Below are experts of layer 9 (counted from 0) of a mixture-of-experts language model. Rows are named router (the router's row for the expert), down (a neuron's output weights, with its number) and show model dimensions 0-127. Each number is 128 + 32 x the weight over its row's rms, rounded and kept within 0 to 255.
After each expert's rows: a language model's description of what the expert responds to; "comes before" lists some tokens at least twice as common just after its tokens as in all text. This comes from a sample of Wikipedia text that the model never trained on. Tokens count by the router's weight.

# expert 50
router [138 102 144 124 105 106 142 166 140 175 152  55 123 126  95 148 141 136 117 113 104  84 162  83 161 128 111  82 117 144  80 113 112  98 113 116 181  86  86 116 119 154 167 102 114 148 100 162 162 105 194 190  96 119 150 110 113 112 196 166 138  97 133  81  91 172 166 144 111  57 145 127 138 128 141  93 111 154 146 178 165 146 155 153 146 186  67 151  70 159  89 173 116 102 148  71 176 112  95  91 123 111 108 158 194 184 160 120 157  85 147 150 104 113 194 137 115 106 123 117 138 161 117 127  93 144  76 112]
down0 [197 130 105 150 150 141  80 123 148 165 134 146 147 125 115 168 146 154 116 113 150  69 170  66 124  91 109 178 109  84 105 164 110  64  90 140 141 100 161 135  97  99 157  74 112 136 199 119 155 126  95 124 128  97 162 130 154 114 143 183  91 179 120 107 134 135 109 101 106 133 196  76  86 153 117 140 123 135 142 154 139 159 119 157 143 154  88 123 133 190 128 133 187  46  85 116 128  94 164 123 106 160 145 106 116 103 125  88 192 150 103 156  79 164 167 188 111 152 152 154  80  76  89  79 116 145 119 105]
It responds to: Sports results narrative. Words in sports career passages about results, such as won, scored, defeating, finished, batted, and the following for, with, in.
comes before: " the", " a", " in", " his", " for", " to"

# expert 33
router [ 87 139 114 129 131  94 177 203 130 103 123 135 120  78 136  88 131 152 163  89 139 114 112 117 117 173 153 133  94 112 117  65 155 155 103  78 130  43 137 167 132  99 118  99 124 173 150 185 118 188 142 102 162 196  79 150 139 153  80  87  88 109  69 131  89 127  68 141 135 183  98  90 134 119 129 134 133 113 122 210 120 173 114 172 110 121 149 152  96  95  82 153 128 125  79 111  83  83 141  93 122 167 162 115  98 124 102 104 171 136  80 144 126 147 115 102  91 123 164 134 118 193 105  89 129  99 157 150]
down0 [ 95 147 115 131 137 141 145 185 109 144 147  82 113 164 132 148 115 171 103 129 141 118 106 143 124 125 104 150 170 127 100 165  77 156 153  92 156 134 133  59 127 107 116 139 129 194 152 134 113 139 120 108 122 125  85  92 100 116  81  61 109 155 101 180 203 128 140  88 133 176 129 137 120 138  78 169 157  85 138 127 186 109 154 140 143 146 106  96  98 192 140 197 107  76  89 172 126 123 174 131 230  99 170  54 111  86 175 103 132 159 122  95 167 143  68  97 159 107 103  91 101 131 138 126 111 107 117 138]
It responds to: Table cells, mixed. Pipes, numbers and words inside table cells of stats, election and launch tables, like Majority, Success, .5; some stray prose words.
comes before: " |", " ", " 0", " been", " 0;", "$"

# expert 60
router [ 90 143 118 129 129  99 181 208 131 110 121 129 117  85 131  80 129 156 163  91 135 115 117 119 113 174 158 133 101 109 114  67 147 151 110  81 129  30 136 168 140 102 118 106 124 175 150 178 118 189 143 103 164 191  75 149 145 157  80  90  88 113  70 135  91 129  69 144 133 186 101  90 132 122 130 136 129 109 126 208 116 174 121 181 109 115 151 155 104  97  83 153 129 124  81 111  88  76 141  99 129 166 168 112 110 133 103 109 168 139  79 144 125 149 116  99  96 121 170 128 118 189 104  85 120  99 153 150]
down0 [143 138 116 124 138 164  83 146 104 104  97 173 131 134 107 112  67 178 150 119 129  98 136 170 117 184 120 156 132  88 179  98 142 138 164 163 175 149 157 139  59 126  89  90 110 169 159 145 173  66 110 121 103  90 107 114 181 143 143 158 113 188  98 110 164 106 141 157 105  98 112  38 115 162 120  79 120 159 141 163 118 141 133 113 138 194  70 167 128 142 115  77  96 118 136 112 136 121 122 150 194 142 153 146 149 121 106  89  71  94 115 179 118 152 115 150 101 124 128  97 170  46 110 157 123 188  76 133]
It responds to: Heading markers, table ends. Wiki heading equals signs closing section titles (===, ==, ====), plus last cells of table rows and closing quotes.
comes before: "\n", " |", "\"", " =", " ===", " –"

# expert 7
router [ 86 138 114 129 130  92 177 201 130 104 122 134 120  78 135  86 130 150 161  88 138 114 111 116 115 172 152 133  94 112 117  64 153 153 102  76 129  35 135 166 131  99 116  99 124 172 150 183 117 188 141 102 161 195  79 148 138 152  80  87  87 109  69 129  89 126  67 140 135 182  98  90 132 118 129 133 133 112 121 208 119 173 113 171 109 120 148 150  96  94  81 152 126 123  80 111  83  83 140  93 121 166 160 115  98 123 103 103 169 135  79 143 125 146 114 101  92 123 163 134 117 192 104  89 128  99 156 150]
down5 [136 122 158 103 163 186 142 147 140 172 100 108 103 118 118 189 188  66 143 163 112 106 184 149 110 125 112 132 135 113  96 137 163 183 142 118 108 154 156 140 161 129 104 179 127 112  60   8 127 163  68 173  84  81 137 140 111  79 163  92 134 105 149 138 151 131 127  95  87 123 134 125 141 141 164 109 173  74 124  68 101 147 103 128 192 150 102 147 142 139 192 149 114 122  95 101 124  86  97 149 149 107 134 158 160  85 130 175 117 141 104 152 183 131 106  95 103 119  76 126 132 132  91 147  92 184 127 119]
It responds to: Table cells and names. Numbers, dates and name fragments inside table cells or lists, usually after a pipe or comma, such as 18, December 19, Fer.
comes before: " |", "\"", "r", " 0", "8", "5"

# expert 54
router [124 155 116 159 153 139 141 137 139  93  81 137 146 104 158 103 105 137 170  99 122 125 107 127 134  74 106 116 126 130 119  98 138 106 121 188 110 158  97 114 111 125 131 117 168 154 154 156  91  62 134 107  91 122 110 117 121 169 156 168 109 154 164 113  63  96 121 141  96  58  91 153 129 176 115 119  93  73 198 119 133 127 109 142 139 148 136 194 146 193 117 136 107 123 149 122 182 149  98  67 136 151 114 108 188 171 151  99 127 146  69  86 185 146 146  72 201 139 169  80 155  82  82 114  51 129 162  89]
down0 [120 120 186 110 100 125 142 131 152  88 132  76 120 166  88 109 121 124 183  59 125 116 133 137 107 155 138 119 128 110 149 112 147 152  67 125 130 120 106 145 120 106  72  84 112 191 130 104  89 146 157 125  57 140 117 115 130 130 150 179 135 180 140 171  94 136 151 165 145 122  73 106 158 138 124 112 108  99 138 155  84 105 117 160 170 207 132 157 130 145  68 175 163 115  80 173 120  93  95 125 128 158 116 132 102  78 142  62  98 122 112 120 159 181 121 126 204 151 233  98 101 135 121  90 133 126 165 179]
It responds to: Numbers and dates. Number tokens in dates, ages, years and tables, such as "aged 87", "26 December", "In 1832", ranks and scores.
comes before: " |", " May", "%", " July", " September", " April"